{
  "d_model": 192,
  "parallel_block": false,
  "init_std_down": 0.0,
  "doc_mask": true
}
Below are experts of layer 3 (counted from 0) of a mixture-of-experts language model. Rows are named router (the router's row for the expert), up (a neuron's input weights, with its number), down (a neuron's output weights, with its number) and show model dimensions 0-191. Each number is 128 + 24 x the weight over its row's rms, rounded and kept within 0 to 255. Numbers have three digits each.
After each expert's rows: a language model's description of what the expert responds to. This comes from a sample of Wikipedia text that the model never trained on.

# expert 38
router:159137082121127161141120111116105136078112096150135119134154136123139125132131145152140139090142144149121124127100130133187094141154128116105118108065141150164137145125149117105123125102109120133131106144118135094108152127190087174124129163143166132102121133110156141109127124113090136089177130159140128151109141153150137101174108110164105107145074127110112143130139134172110140111137112146115130071083166108164158127059104115125141108189103099101122115120144109093115139144153150115131171128110110146108131122103145121159131161151093163156122119112138167120161152135133160089
up0:116161097123123133073153105117116133164097140133131112123134183137096118149138105102140129139133132131127164075123136160097161145112116127089126148116127141125136143127111105169135177110068127105104101128142137150113125140135169139131133132170095099133113100112104096107108117155105122155113184142149104143099129118094138115113177069126134098139099140111120117103132114136149104128130154083157122165129091144100102144125131099195145165155126106144165146151112117090157118147144143165138141114112140164128126147114145144096138118140164126141117113154148173148124143131179065178
down0:141138112122112169182107110120129107136127112132106123137162104122116183128117131157143142106133118105092105106135114131144174127133163145162133108115122132111132143119097088102207119136119165124098131137172137124168124131113064124133094123123116141113141108151127149120139138121121115127112103100105134119163155113118091120135149116132092143106111087100136100137113161155138139155151104138092094109169160150113151116127102156182195121204133104121174122100131166105138144121111122135125123176112145108097180155126132122165146149127139152151134164099102143108115077119130149111
Syllable pieces like ar, ri, re and name starts like Mar, Char, Per, Ro, as in Darling, Mandarin, irrigation.

# expert 26
router:101150105154103107143157109112103124133124130105106141111098137109125099200128130123117147123146147075139140107142154132144109153156157100120134166075107090113144124156105111119118087092134160100102148161094126129084139101152127137138133128121124099118117085165131100102088072139102140098131128148107126110091093151120135129119103091177149133107051099119157122096089070162089127125112128108148111111097075108147088089149105135131125134130157085095128124091150110122116142123107133124117140099136136143141113140157144127096107118104127097149133125127136167140146134104109154113
up0:135166135094101145099113134141116143113116121160140104106173156152122165121118143120103149129121118157098164139142107150108161141105093141107128115154093139123139121102148134116110147165085109137113096124129113133074114167134142164132134167131120096149139174096110122105145156113149134099045170172128124115126106105120119103127166129089172156138116095139119098140146104143135118124144141156171138129144137113163151112141085079151138160116098154141135073160106161135146108122156112140133120118107169173116094171116123122104122130112091139159089132140135129150115092146173109173
down0:144085134164158116109142135108142136148143136094137096104114125134102141139131155119172106106139146098133126147113096111132112108141111151081145132120132168143094138118117163163122086086065129176150125128092133121121146135152107131096146098168109141130110134120129107087128128104132158154128127078137103142124147130145095118105120125089137079149116127126100141121118171104101137080122098143112117146124165125110094135175102108151099138150153112192115121105191117064131072132140127105148109149143108127118140099122117106134138101129115138090165161122118102165108131152076142165
Bare space tokens before a following word, and word-middle pieces like "cu" in occupied and "un" in tsunami.

# expert 32
router:136154160128139112081186150152095141104141119164133119090152130124128119166143125062145149174117131139128112117142139131129143132117167126103164175120094096145115137132124179098134112128093106146079130092144121086139118161140148126126132139159127146122106123100113148071091137150157136150143130148079122155110166146120148138129151134118157116102083117135122127114177093132123127145105132168103138115124120094136182142124131120099075088157100163099139086105149144110119115180182111091157088123097131171128114159123115135115100124107141153146139116133138139125148126105104141148
up11:144147132107089124123182155137116083093155104132124156139125110158130153135080142118103103128113181127128137120137119116129069103151138129131100121112152158113123140143132131109104098190132125116160135167135120073139106152141164122158147148113099150116119161114114135106147105163090136130120166116107100132152095129110166136110147151150122135121108114152096132128151109151110132130176084154154113143094092124123163152112106128089149147140113102155182112156126116107130157148144123125091117136105178142095123163117180113130103186104146171161095104144115125111119079094138123140
down11:129127109130157123135165148170158132173121191108108110158125108176118153143096107103128100119126130095123126112130102132152122106095169125147124082133160118113118167110140101116137113150141137140092106116136137135085123167112186120151107200135105165109162146141109148150088123170123164109099154126112115131136126110138047149117134077117134135175112167181108153115145136139165103123112133125155103100118136153118114117098132156112119145106090148153119096150127120117110109088162111127108118121110152133149139101138126083127133122148136107129104118166123124125110184156120155115
Single digits and number chunks in tables, scores and statistics, plus suffix-like middles of words such as age, ctor, field.

# expert 49
router:117135139125096174125127088107097155089101141138106173140111143135115115139068163139094146083117135160152097141116115142160109113178135155101142091072130092125121084113139152101119139146120167142125144132159120102127129117173134149111171155135159114126112132148106108103138127152120117086136123159113123123148096116159157130098125125150118102108087153133119120111131138143161141098116112136080169098068137141171112138077078115095100094130123140099145096097123122130094119123159103114096148080094126110131116123077157145133134125102125176129134133116133160132153121118152155118
up0:136143132122153129104150137130138167136124171124179113132100137127151157185081122106117117179096127116136140153184137165105126156118145131124146155119100157129129138122139141139137168163091092113118114106126166101078129143193148156151114124119118110122124089152103145117134126149110084110069140146111106137115139120107101083163142081132105087129119130109151153104131107137111097141144176074153157141138146086162126146164117154138091157136123135143151134162126130106104105194123116127138108135083165152108087119112122092135125138136101106145137121123142093132106112142148135111
down0:103118118144136120114113157133114155087117146143088164137108185080112123076159153153139110152153120130133151119140105129166191139108129144139108088107156095133132072106120095139136115151140159141168134103103136153182150113120113115142124154154092177142129142106141153089133109104158081112172118148082133176147158150119136179147129098101116156134132125154109135155170154139150168133097127146101134086124132115098138124133138115096102132131130107124148088120132126083105149103132156128112127130165159127093143119154154125130108132143155116076139119146127095092131107152098112138
Letters and short pieces right after a name's opening capital, mostly in foreign names, such as Vladimir, MacDonald, Cornelson, Khaldun.

# expert 29
router:130139104141141140132172122090109113150146157112108104152116174108126164154102135082140147125143148122142128106120125125125101116148143141150118159098082116106120134157104122113126123128138152105112161148109164124080135127175144149156151134137158118143091135164126098078085084128113143118142169142129120076110165147090119098145125100157130110098087147109168149110092085138094130111108110124113137095112079107181116108114107137114146115146137109102131118096155110097107114133118152123126163082139119148136093110144142135113096164098126081124132094108139178105123157116146183082
up0:170103154121120124118142108099155129125137108111110115122096143119114090119132147140114098141144130141126125139093137172152126137146186095129103142123154139171116103146097124177115152156131111159120134077128127140109130132097173115127130127140108149067122190151110096135143114120098096088116121131125096076159111125153158104155159159133112125138152154135111100134179120169135116085146126152141126095124126114148118116089100119075164086082089171157133134154165105116133148111136103121121136117130130112149141105158087086132111106099117120136100140098158071114137143146105134167
down0:084130160123134105162121135128169133114145141127152127106150133151135120119119118141166107204152118155116117178121056131141095140099108118102105134151164172152123129169132120110132095150130100145135076086121139159119119172171102147137119179149124143079168113137122147143145129145129172125098115115117115106150115172092143131087153137135145111078161154134098112109162156126120116121104121149151121162084107108113135085163142169113124124140127150137122096152142114146092126113117107146173142136111136136140108160139120118122095101145133121154121173130174103129114101144161130099
Standalone space tokens between words, in multilingual titles, species names, prose and empty table cells.

# expert 54
router:093134107146118131114124136107115119139136132052125133137098147086115139159104129076108155119136158099170124141124182125110122077152164127126123149114127104142130144120066098123129119112129151144097140133140143119092164066151187134144145147156135117121091135118100096117084107146078146124161093153129115136076091121101121122137105103144153126116064155094139119119118107125101140139140134091133114107131100096154104081117126168141127106115115069072139131107147172157140125155108148130126129130144141109172103144141122139117151150138131118156119122127118158131149147097134156126
up0:123181135147126130126187117106106136131134134120126127096120108087100111137125178137094145128085147133099102107099097147135101154108132139110153086106091157108171126127121114093125131154107083114102105083148144102124107124169130122184076152116102123145147131096160096106131111144132114103138155141096117101165113104152120077099147133100117098135124137115092110143077128093110129122093163179143112131127065069101158136110093141120151121102111124078144108127118167143126129130157091105117151133103136114123147120133134153105162131121143145162145129120131139147123116158157092120
down0:152147086138176162157167105112125119170105191107114127154112145102119157111135169097159160106143122163124145112138142105113145116109148125121134158130119093122158120145126128133153134086108126115094123131151183138083093088155138148138135139158129141080157090126103109122102084116136142146113102153135097094105132107088109161110123123141138111104153137069123111120075112145121153155109106154118112148150106136120116106129096150132151158073170112144091158115106145149117123140117215106151140119136113124118157133133129110144141081124109133153158113148142155125147117119107160148
Standalone space tokens in tables, list lines and text breaks, often after a bar, comma or line break.

# expert 21
router:171115136113104153134133118142102157124136153118116140111116149118136107138131088071097144123137158102116149123134102175128081132175157124118132110129111109130141132128102142131120110095138078114065151134137127116105147105156158154118120167148152086122111138154152121084112129137160141104119152115108108119119130097127128163145131174129109103094137149098115178103122111132099129102120123149149156150100136084141132110105106161142126138132143130124116098141080105140128181130150139121122146093115122232079064141127139115088119127156133112154130137138159189114131133121151160124
up0:108143124133133157118170043106141117138107093109091159109140136129112170111115139183120115082095149149137109139136138171143132126105150112154118124089073124113130100120111151107094111170116139085156151094143136108117103106125105144137140183094184169125116163118098123113115087154128139101096142146109153156141114163113144077122144126127145122140107124109138135111135109124101151147139132160157187129121115120136172122100105135127148148140119153105144127142147109135121108136162091135099100058103120104130133107136133114121116122069156138125126097121145141138139128150188138124
down0:137103079128099121165077121108138151084114146130119088144115137114125143139142111125184160082094105133120112147117161146123123121161152138114139101124117117141146124077133180106114092148113147150144111123140098171097146113108091156119106086140055116120108150111104143149123109131124124109111128127138098139159108066090123128142101083102105114090138142120137179117076099125162129137124196116106139136113108119203143123126131125122108131138116100122091133131107134176134145136095155136116166138122126125127118160131131157143102128184103132109129103145132124096113101141138156128
Pipe column separators in wiki tables, plus semicolons, arrows and closing brackets that split list and table fields.

# expert 37
router:153113150096130127080144143140108155134161102121107159111130137132141102139128165131091159108114156131126110148136090153151090168118141149091154123098102150089128093088116135097101168180109111092137102132168155105097088128130089151161145145128191127118101103149161084135110117139164125137119155176154139106159091111149117094115127127087139125149133133112160106110121086152096150130135122160113124125102131118100115135132125145140148121146140149095130119093149134132087155136119102112140085080130087111130089136148130147146135160129123120154098078086120137122145147078161156123
up0:125142091105133138095138138104115085112173145113123152146163122126166130135087131124117150142150187126116143123125128123117146122140204152092107109106118155112105152112094106133136128154127157138127119133163140148128095115162128131129075115144111101122114101144149136098131121132136134132128145110134142191119090129129127124145120155141072110151127145091119131133133151134135125147155162098119166137114156123180099086096140082120168114151121091170153096152139179185099155161131125142125126094107120158116130144107141171104136128132156158088123104156106168121112129126127176192
down0:142141157161112170127125117124132127145152102121110084154078152166120116120110116128161123101133123134097151138104120076130119152140142081067097128141155107144114073118158147124115153128146140125148092173150117086116068167130122089112131140126122122080165122115100143112071123146121156116138135132139099133117157143104089133093133124096122134155115125134142119179106160122103101167085086136109137123136137112108119121110154138138094152128116136155121138136095132162125103144157171098172150116121137112111111148152035110104170134124130166101118158126150113119108124127140126123
Early pieces of personal, company and place names, such as Nelson, Olga, Quezon, Humphreys, Iron Dome, Martin, Jack.

# expert 2
router:122111099151089146133164126113118118156134126138119143084122127145107108141088111128116140104111141149113140146122135168121062144150170146156131119131091135150145164129129105160126127146075099124140136141109174094089103125141125146118138133125125092125164086135111122140129065165139122131164158146105148132107108100126088090152107155125123060069114091126103165106102094161144097172119127127152119109125135132108105110118121135117192093155117150142137136109149161125110122132114116173112082090096170146109092153159163112125149128141127146166113129137131119134146113078134146124
up0:139146104099140163136112125095122148085141147125084105153155165172116165129151132162094125109128152152128154110148152101098160093106159108125157101107129161104150115133103105104118115119129122120135079103103142111107145128145147124167182135162156126114112162130163077105102143129111145107152122112114117077148117146130152118158114155168146167125111134121122154110142109132081194107106096146094111111118124128163137109103101106127119108122106129086153112122085126157151101118125132138159116094096104099122133135138125120080075174115134124163143104131130145094170085142140131167
down0:119160158146115127089119109160115148153147088137146128116122147095132131124091139100154120138150144136116145157120101114130085203150124157150138135130090107118172134106122145128127148139107137140126123124117107124141138147138101171111084125168141120189124099127070188148151093136090132141109137136124131119116131088108080127130141107115145089130102109154130158137145141118176107116150140126165161140116147129086137126145138133123143123116118148149117086168144151132148153180112150101179076102140152175161114127167129157133172122154113125122111131133136092151096173153116076132
Commas, periods, closing parentheses and heading == marks ending a phrase, especially after years and dates, like "In 1938," or "1973.".

# expert 50
router:108133102112112110106121110106123138134149159121103154122135120156131103124136145143129126110081130126182134124124133145164148111099124142100087136125142158152113132120135116111099119111131115081139121066142128124113068120161114142120147108094147142149114124113108049086122090129074119133152139147115138121161109115101130068159136093145130132117118125104131137101110115156112125134157099158114139157112112091124150100159088143148140165138093094087096128128128137100101107150092180063107152102154099121093079144092151111097131110155149126111113089095125153156161126136122109114
up0:165134128130093131117122117123103128101153118156138130124117124105130092168098125141128163138135133095129118120136140179137099154131127104141167121103123159072150135093102141159145146135087113149106151093124095159151157140117142158143149152138097110036123100123124130117145110187131138117122170120121130140090121125094143145127168128163135085127077117131121121125138095121086096136108142103132139091095112127144129114106119101135089103199110107143132128120129125141118139160114161152113113127051161135115127086147103141117128135107103133136127133129161130140161098122173163073
down0:130129165082155149115094129145114141148101131156135139151146105081097133130160123159137133109160167173108112118117110121126085133124122127134105128115110159121159122120145105182122113107130161119176157168141123172160153148141076112134203144113122147114150139118144126131128144130138107066114125137106117119111143189127146131096148150139149130174131170114128099169109163084165123123120148147110102118097122113148102133115108114150163136108163144115150108144105121090124125084093117124152129117102114144136136125112115139157115145137174141134062144111135141132160151140135181073
Opening letters or short pieces of words after a space, such as F, C, st, sp, Comp, member, often capitalized names.

# expert 42
router:120132112105093077132127107122080123142123104124150096135130160132119123116098158160048108082119127168103126120134154109110095125156139126159133172100115162093143111156138117113187114118128149130133141136070149110096118134168132138157127125116154132137118156140126087098126129153106089110154165137111141118156123158145147128145130135157130142095099136179116154097110092148095122099148074149115136150110119129172096106145104146160127131190132119135141061153153118090080158170123129131120152135111118117087120155121115127133096146098131135099143135107122157117137116122150160138
up0:155132086119131127127122145128121142081077148142108178125142167111130132191131126114145163123143183115140127141154142165127083172162095135088132168141084154174150096131119129103137137173093140120134137119132132103110141166145165161139111111134098098139118121108140119099085173158142126133126147166104068125093141076126132111124129076131148103110102134096101125143127126153128090141087138161104116128134142092090149141085128121145102126128119138146132152123153117143171112158132147137121062138132140150166101122141129131094115145121146127165130110171123159149109119147118118140
down0:142157183114112113125072119096152135113159182148085126104130146174123142160126131103151159141091142140108088176095086134133111104144117133099128134116130117099113168128130121161148155141125161129166127094155128120088111122129137117122174174131147129172139148107162166083082111095125142122150121121129135134088143109100151123166150099145099116116149093150140135159130112133119126126125118106125137165121152133132113113113133075146078131144130148124140097133132157108131135145154119107114137116099090137123185141170118072126107126097101153084133140115158129133132098110180171148
Word-initial capital letters beginning proper names after the, of or in, such as O in CEO, Ko in Korea, Ho in Hours.

# expert 30
router:101148140131119100088130089087088153141132153120078154137172151112111155126108133146095144126103113105120163126140146134164128180157149130113098108113134132156131143158120123101146107095118149153154133084153122153130113101147120140129152160119125110111112133172171086093107111161128125074133144131143141167135108143121105130093156145137101097147124091116110150131138109101146116105130133147060162078143128102164170116122103114112155114116115098132122149082103104113079190141088140115168105151098150135119117166128092136135114114155137145169159101137091123137108129126154106117
up0:098145114097188123155141153121093098094133115114110129157136104107172126135142110161115142091130180134090108131132142107153117130128171171138132092131125132139160080082106150090094133120095155163109114116133153089081125137146089130126127168187139123132106143131119147109120145131124104090126164125112170136104110078095168086097107113112145151165139147087131143132121158157129136137136125116109176106108143094129117142105066166137098098127130103123121128100116145076129141139098089150127116137140145132097133114179175152119149126127136149110148114116127110103112125123155150114
down0:106115127172091121153176162117185108138132130110143151145145147113137123143130132091138170150119175132141102108149157148069169150111111140120128112171138082111099124119153115135141142099132170124168105147107157106114104119122111136117143134182122111134118106125101119100137085158117105162123174151106183152088137114114150135099116091140155165059120084137132132106116099115121102122124157120131104162177170154148136124163127150127123125121129128147127132137097140152113111112102144107120135129067126136079095138106118121129138166129098094117134110091138141135100088111134109159
Month names after on or in, and word-internal pieces like or, ad, ment, as in born, network, commented.

# expert 58
router:118145114117145160131142128119112128143148122136135143100132142139124148143140122156125108107137115130154151146122150184096106128110140175141142109094135121125112099145122078114100116144126134113115126134120170141098121161176134148135133159128120128114166093110157121078100079143153111145120133120101111102073176110113132114154151146138120115125134135101092083120136098131119129071123114129124082117104125064168158171094101160146140116156129116133139142128131181107146147142131092165155132121093105109057129114174145112139102162118115129141174118064141142165133067136126121147
up0:085143109110147139112138068121117114132065166101138148125152111120120137115127128115128132131094118141140156074101129106162174114129117119121133119159065156109119122126158137173136121121105174114150166126116138053132139103141150165107108144088150134102135124108141147142140105115143117094100135148082140131145103126114181122112132122151080123136087154106125119112113109170149147154099161135128158111140114123115154154132129154090168165186119111122144091110080139130100138139151168123149122153134138151161168121103097132108133121155119165104132137132137179107159147135103140107
down0:125101122109155127149149130168152128162107155101134133120120140073124144148154108157138105137111141119098096130127136094131156133144140125095103127129157100120108118137108112144118184096147147076146120114155093117141152167089192103103110135120150157114123130136135093138094097131106138117198090116133116144159169098137140113163121145147124115116093098117123095142146100141080153140170135149145085094137141145120138142117136103124095178088132132090141096152128116133105141107142169119103165163160154125132138091106136105165134153160105118100168188121110120127153130130128106086
Line breaks ending infobox, list and table rows, plus label pieces such as Len-g-th and Written by.

# expert 36
router:140132098109093138134164119111081134138162102119114138134140151134147080156112093091117119090124097129122114154148144180089085112107122117120102124119112132114115117132144109132164165137142095125122115132135101108106101156106181160142132134113155114108147156115159097119133079127146093138154193156103121128121163142125111070107140117103124098118151168142152153130086129124122104142116131111094165140125150092117101112153126149079125128162146144120119119096150123076137163150164099168118120126091154148106063171119105150090134139100104130116158098131103165138118117160146135145
up0:084182113108183135151103085140144122155148143116122114144151146153087119129137128163132110136104126104150125135122141143113128111106105105124121130105120129125154112183155141080170151095113124119086145126135125114118201141121131182112128130133159117130125122133113108100129099180129099148138101168066131092146154136118112121154115101132174153128139124117110076131104093133152138144100139164170136106094109115131092124124128133093137128167121146069134130128147160145132140151100163141096121142096117103134105126140119120127119186118182110107162120122125106140142146127198119104
down0:119110125081063143122129060078113125128176148127134115100129074135143127178130070122123133136077144125097108146114105114134121127107115115116118119122124078143129151099144122140125153151107166155097117140139119155145114138155095138138113123156080112132137125111127169093213114142103100167129097151130106109147097111118145125098128116129119128119134121125122140140142116146129152137122144099154080107113119121099164125127180104117091125093173113180142125174115134125096131155151104128125121151151129088133169149122116111146145117088100144153138170138122095098145111133102149112
Connectives joining list items or clauses, mostly and, commas, of, or, &, slash, but, than.

# expert 17
router:132127111129112131086189089082105132120155120086089168129107128121122104150103136120122145132149093151180129160154152180110107149125133116105125125114144125120123109088132103109104127153116115111112100122128130109088113122115169177148155147130178128132146136115146103111125062127120094144139176165128113112099148111124120105117152109087152120097121116140140189123082083115110085130126151120121146133136143101129102141166097095106148136138103115159127143123168151120106114147120099135146153104078149115126062113123096138068143126139109128133152103120112165146146109101159113138
up0:132150128123176158103133109094127127127110135116081088109138146149112135147149091119128095123140121112080129107188135123131104164109142147141067159113095166140168112135090094154108129164102136122159137094144173128068098174152123122149139116152165120131160086141127137108126149137120180113111119131108083142109130121131153134170123144147133116137101142116114121144108120156101139151097133142157176127114126095143125109117120144118089178126167105123115114103107105125116074168099112148136105097104167155126116098102132138072116149113135160124152140085117150096148109137121151131
down0:113145160138162081140120100128115134159128181176135106194135138132090126104122126126136123115115135149150139066116116131159098112128137090158135131110130128110143150130144136102127110136131167079130182129121137147105132108170156144171097123129161116132144164157122102113114088138081120142149106150118140087097127185134123149109121101134113128112154095130183097171081141134101153125126153134144127117140112126159150159094127119133161165155122162080142111101133123116128138122089188106131127114150122090137132120112152095159123146167122129123100160115155135069118153123152152126
Commas, and, or, ampersands, semicolons and closing brackets that join list items, clauses or number groups in running text and tables.

# expert 23
router:154178130148116153127126143135131096113166112134114132123174152142143136147119123097110169125097092147109157090109143164153150120131179122132136110101140166138166141113146144092107156151131144103116133132139113073129125151173110138148157159144140107106112120140151144132120123143141110109119152133144086142119137122119183098135123106114152111120120164129093145086143145141109150111163122152115153114102142130140179128131117128114147133121091124095131161129126153176120122172121089126156191102127107144065114111150184136093141174078110140129127110101119146205142133129149160093
up0:156147111128077130128146143128147075119171115140131124154122136084185128106118139132139138118120153114109143145126103145193144164105114152116147108142117107136127131138112132095119139129102134158091077118136134122155105151124128147167142111123117067120086143154123081142134125116146120138103144157174102133165161132117138116130155151133082077169110129121164140144162104111110130135158147116092106141130138142171154109156085136135124146119089143179110142110116129161096083159159124098155111107115133125138110125147131122185147172126124146142150131149081164164132139152177133169
down0:160140164110131140119109127116104124116134121141122107124137162131147152136129126157173140102129134096127127149136098149104143130166092163146134088152175117181112145100131133123135106136143118163154138140129147127175125150107126133146107077126116145094134104148133085160111104072122156139092105150108146150115098112138105084127179127071109118127110129134128161125085128147136119113136096106118106155135126095122190135121182121125129108146147104193124107146129122103162096122157125125110160175100131100140124102097089118194126127117129171114144153122135157104132165103107159073
Middle pieces of split words, often after a hyphen, quote or bracket, such as over-se-as, bir-th, e-rect-ed, "H-ow".

# expert 13
router:134157129101104147092140129148095138121138119156158138073104147162139074163106104062144152159117158120114143125164160163122106115134154131103127142135124143128137140095099081166130139156085098076139148157106138108102097103124147145148150108104139100133135105124114127138154080128116093108121185179102137152107098113153135142152147148092128085090127115154117161118115059154133113135142105145124183132115171126105151135140098119125084122140110138148132131131123130150140182148128143117131142112107155162111115160138146143128144104114086137142126151145115123165172117124145150155
up0:088186120116087118115135113140121102128136172128076142124116111202082153150144182118106109102101122136167094126155099105110151129163131136091136166129140129100155113120137123139117140146100165142108147160112137111102134095120165125119119144167111124140160136115146136115140124110120107125141162151097102102164139145088109153169160106139116149115106148163127154101079107124133106098148168126065111113104126133136156171133111122085105135121119154100112121106131101102147111113177092093108144097096118097160148175146114116106090120146140166131126141120150150119116126112122135106
down0:117120111148147124115154125156145075166118151122100142149143116102172097181113157129094103150135125147150155119139095132154122126141124128126069106160151099076121129070127079142155150114110172140160143125155098115127124064109109141133163137102093123115129119131120142088126116148129109111138117118131157130118119105125090094126126126119134139115120130135137187106083117134112093123111113098111077136139105088113120158136083104153115145077109118131161147108125112125119101074168110149088079113111153107114126137112164127109105118129142152150117116174114172145101151161160144125
Commas, and, as, or, dashes and table pipes joining words or clauses mid-sentence, plus the pieces red in hundred and ed verb endings.

# expert 48
router:135189139151092115075136111144119146102119167127119113146128156106089130153124153129129161097090141115138141175100099146172117138122137140139104207111122202141141119136128098129124144113110132146133099111124117140095127111158158141143123122136094116092100093146130113119089128137143104111150148147081148169124090113111165110101182096139134143130093101141126126112107129157115134095111121139141117150114107142117188135143100099099166125109106106136133109111142168159104123152120123092150107128089139163099160167153166098111089152171129126138120123150117150102088117125122107117
up0:108119136085118138132167129155117088139128096150090136114106134168152163133092159126128132105128116094116056142129115149128116108139114133152152125105116113136137129159105131164142128140125156140061127149127166124138103216157125107140126156129140118131138119082154132138136118147145168137141136145159123154109186136121105153132101143111192113137109143080091120092151132094104147133144093139142171159101139100137127160139090180132170124170134166155135129119120098158130133155147094133149133131118123098125130123112106164125096108140120135139110124088103117153095129099181139122
down0:129112096196120117163180131156115147134111098128166129124117092126163140137153165134138135094115145125128116106149107129097130117133106127140165123165140100087143117099130111144127105129143152137124128160122099107134077163077143141131112111128106114125123146121139137141138152066096120136143163120171127123137136113127102138096102111120104121173117112153070136120164129110178080097098172122139119138096143200126173113094133145136120091121137130115172152132089091119152154123149116151153115122117155094142114112125138158135131107123114116124081141111169095121096117058135125137
Month names, York after New, and mid-word pieces like il, er, te, as in umbilical, attempts, counter.

# expert 10
router:104199123091107135122130103124075127108125151124097159135114145133139149154096123114090156115126148101142111107178139116149093148163152143144141117113089161148187110131126117124104117119092143129124105130119149091134110128147156161121151157127127098143167136151076160115125073136149086139134113138134127068129106135134141135168137097187146123096113150107121141111078132167089119165082137112175160121116082098124100145137115108125115138132119133101101125128135135138145161142154101095088104065107136099147123167113117145142111110135143160119125124124146107162116126107118119104
up0:159128080134080116117116158106150091155141148128122136140154120100084105125179098074108126140128127129175118136124128137142134122096100100104097128132158172142145108121164098127145130140132106099129088168148101083147142130147111156143149085126098113144160108095132082109134114146089106105115141167097089105119159139097128112161151099093176124110161129151097112113110097114076126119083125134139141086152129109149123115118130154179095126125146102115091161118100125131114093132139103118159110116146135140095118104161134125117196100111101106147127109128098132154156124134116157129
down0:161168100128142116107181148134173162142128150088102142151149114079141158145144104080111146123132125167138131088151148123117148108141134123155123117133164104130127124157138108145169102076125154182127181114118121118084111114136137094113165134149087099158126135100069132092152144101130124109156136064096140062126130141115155157134136108136168111108100128162121119127136105150099116120138159123116095116129175107118137128111141147134097140143117184137166119141114106113149119151124127143107154156109143102121151152131129119145117146130140119128103165153179137172121122113123171156
Consonant-heavy pieces in the middle of words and names, such as cli-ff, munic-ip-alities, Pla-tt, cl-as-s.

# expert 59
router:153139129122136158134125114104128174076157123090116143134113136124128157150121106130131112132112099122144112156112154163106094112099142137106090088101120144100136119150100093117128113139151162111081126110124185159119114147140134146118146143106129154100152110139140096076117130155119129142150118159192106182092137143112118103114172132152142073114135100136087096119102125140112121137129111138113159124146122103159157127121113155135133150134148099086161156110132185151142102137119117129149191093109142125072095180117164119093127158074152092156133110132149152133122112108132113119
up0:137129115129133120084150080154087117133131151142161122119120156127147114149128096103109187140128180154107163144160145138117132151093137098133168137127077144090181128131151170142129143129066157152136122152124147106123132092133125169140115144140152124126094143124135113112121119160140116085109189114093121098152132124098116110142109100145133143150126116149149176093160094154135138130112141097122166122138093111147128084127132130128130148145116148167183088094100110158133131156119149143070112139124154154155099175105117124123120149128139168110142105128100151165122140146170143155
down0:139135087124130134144169093055107103139163113167166129125109161066123160143125096084133109127109129114108141155149117136146077117125117139100156137123120089093113174155123188152122151125090166101102126151124144158134128191183151133097110124145137112151113110085131111095120109122093075095126099138107140145140120159117130162138128130135170146093113147125076107166142084133118142139100147093141126118118106119123132154132161118155107139137111103154120116136166159142112133080101131134136138138109088145121151135100099117129144131137122105170139135151147126163111122154124114119
Line breaks after table rows, headings and sentences, table separator rows, final periods, and the vel piece in De-vel-oper.

# expert 8
router:140196120121086180159121106078112114158156136124135166166130171142122154123127157106090119125094125142162125079085158151171129119158144163114109150130138161119162150130169123113091145123110167105144135164132126123118110091171122144129153116114133128138164103142092099078124076167125094130126100127113117115140087101110153094109115099106104110133116152113118128084089127148120116118141084130115102130141159109115130102161102147103164131150118131118111120121134102137179121137164159131127163108127128105117108111138149149156128122104124134114135086090152125175170121102145128145
up0:157174112115103160154145155151119113113132131107154155133141127162145172119153106105108111099136096150137116089158156148107102164165142095121111152139169147106171114162139147135107161145070111119154181153112114166139154107158094122144123111111140138111122097110116083071107138145148129118143130126128126136104143098087106171101156089081069136148126116123113134134130109123107116171099126125143098106112132125144116132105103148150150080127160103147085121105128117158140112112137116137166148104133122128158126121166128140148124103129127159182101098084133156173131146101161114115
down0:119122116111112111236103112129128125116121120151132160127157150173136157128125155147104137107133116126144147079131146126146121165147119141134090137162160147123155111184166142113110132130117081108172166130133077151181153123131093144099110084131123172135112150128103128100133120161111123122154101120123117154162128068125126141125112122090133127134111118093120132146129097146118146146117119119075093095130131163103129121113124130155126116139110109140080129120119140107148107089112139123137119162180102115168161121166123140176138099136143141156100096118108136140158157095159097128
Short opening consonant pieces of split lowercase words, such as st, tr, sp, b; also "ab" in established and invisible marks in coordinates.

# expert 14
router:174115104135120106130121117124039149099118101142156110115088152106128163111118138145070143091094099125116101112103110154139116151111134136167137130112095144165153166166123139113162128107118114111157138177138128124116133137151157154149119109089149143132085162116141102111062142175124068122137154165109110149116119126136186123104167157156116109182113145142103100133098118155120118116152107117135135132067147149099103108143113140118110121158127130108153086123156137128120139152146123141125140090100150140116129151126150150143127161128160157145131121130133152152109114095125158098
up0:124172076135124142113149143147116119116154136156140192145158132137121117115115105101154143154138164125119168118160132114085131138157126138115137141124129158163186097144126094126129147111096165124107154146136105109073128168174155150146091142107095101110185102139106144076141095175093136100113121162152122115116127098116097132131102106132141111137110112111111140138133123167096118158126125169129152119114119134128141153140129115090115126122145175130103159097079117184120096185096117121154106087123160123099071156129140135103133121120109138136132130120151114125123131136135182119
down0:157112157135169157146089128090144128098136089065152144121181144106110108086128141173104087120134116099100131140104163107134127100080129116122093119124155095127121132178109150134095147124136115170112136099128104168129152121126141086149108058106126170121104129111136139110122121124146125102119135095093151159116129144116141110153116149119083122178126167093104089129150133131168116091101133132121092133110138123133141100151092139178098124136162076110150129143128154062125102137141122147113129166132096152124160123115140124112127112121105112097114153126112149125086135137128126157
First pieces of capitalized names of people, places and countries, such as John, David, New, United, Bri, often after commas or "of".

# expert 12
router:112115113144157142144123128107135098093140130114121113115132149128164116139128139120098102132114176167156135102133165113147125140108170119130128153093119145155169159148094158158129139148149178138100093130143127094118124133144118154127161101169174127108113152139160128111121140154134127098071147145112123121066153153098104132165110087163099108121087126177115156134174134161111114108119137118131137138116148117192132144108111123153131109201107104131122125085119105075120132120135120137124155137100155128154120046157132102143126146120093143103126110158135146155159144141161134142
up0:122166123129119144132129116104138131120138127126101154132115126150118136129083121143154127137130140067104169096147121122060150144142153141113148111104133157155181122138123099188133136125110124087075125119143166160145115093136107138156161119133087139140130146143094134128157129141149113157105174131152079154140151119122128104160098131104106106096131122093180125119114121147140124127127119131111169136120131160153103136124126152147094145169074122143151109146168106140125148128093097101152124092082143158117128111111133135095168096058134157152094155139161163150118149147105093103
down0:150152120166154151172159114128106177138150094151094170162123134153109069128129147101157101127169127149148115158104130106146160112140171087091095112122165157081125078106124130129116095196144146135144140125133163112120139128116114120130098173142123122154163107133158125176103148144112106151123136116137127148114159104136135162107103129126105140108148071139118082191146157173112114133149111138144134128125152109118146113159128130167146121141140151124133134126153100097130108155129112158123165124078133130098159126169153139110142141134106117116140137169133150105149155119148131174
Short mid-word syllables like re, ri, ate, mi, hi, as in fire, Date, Coordinates, White.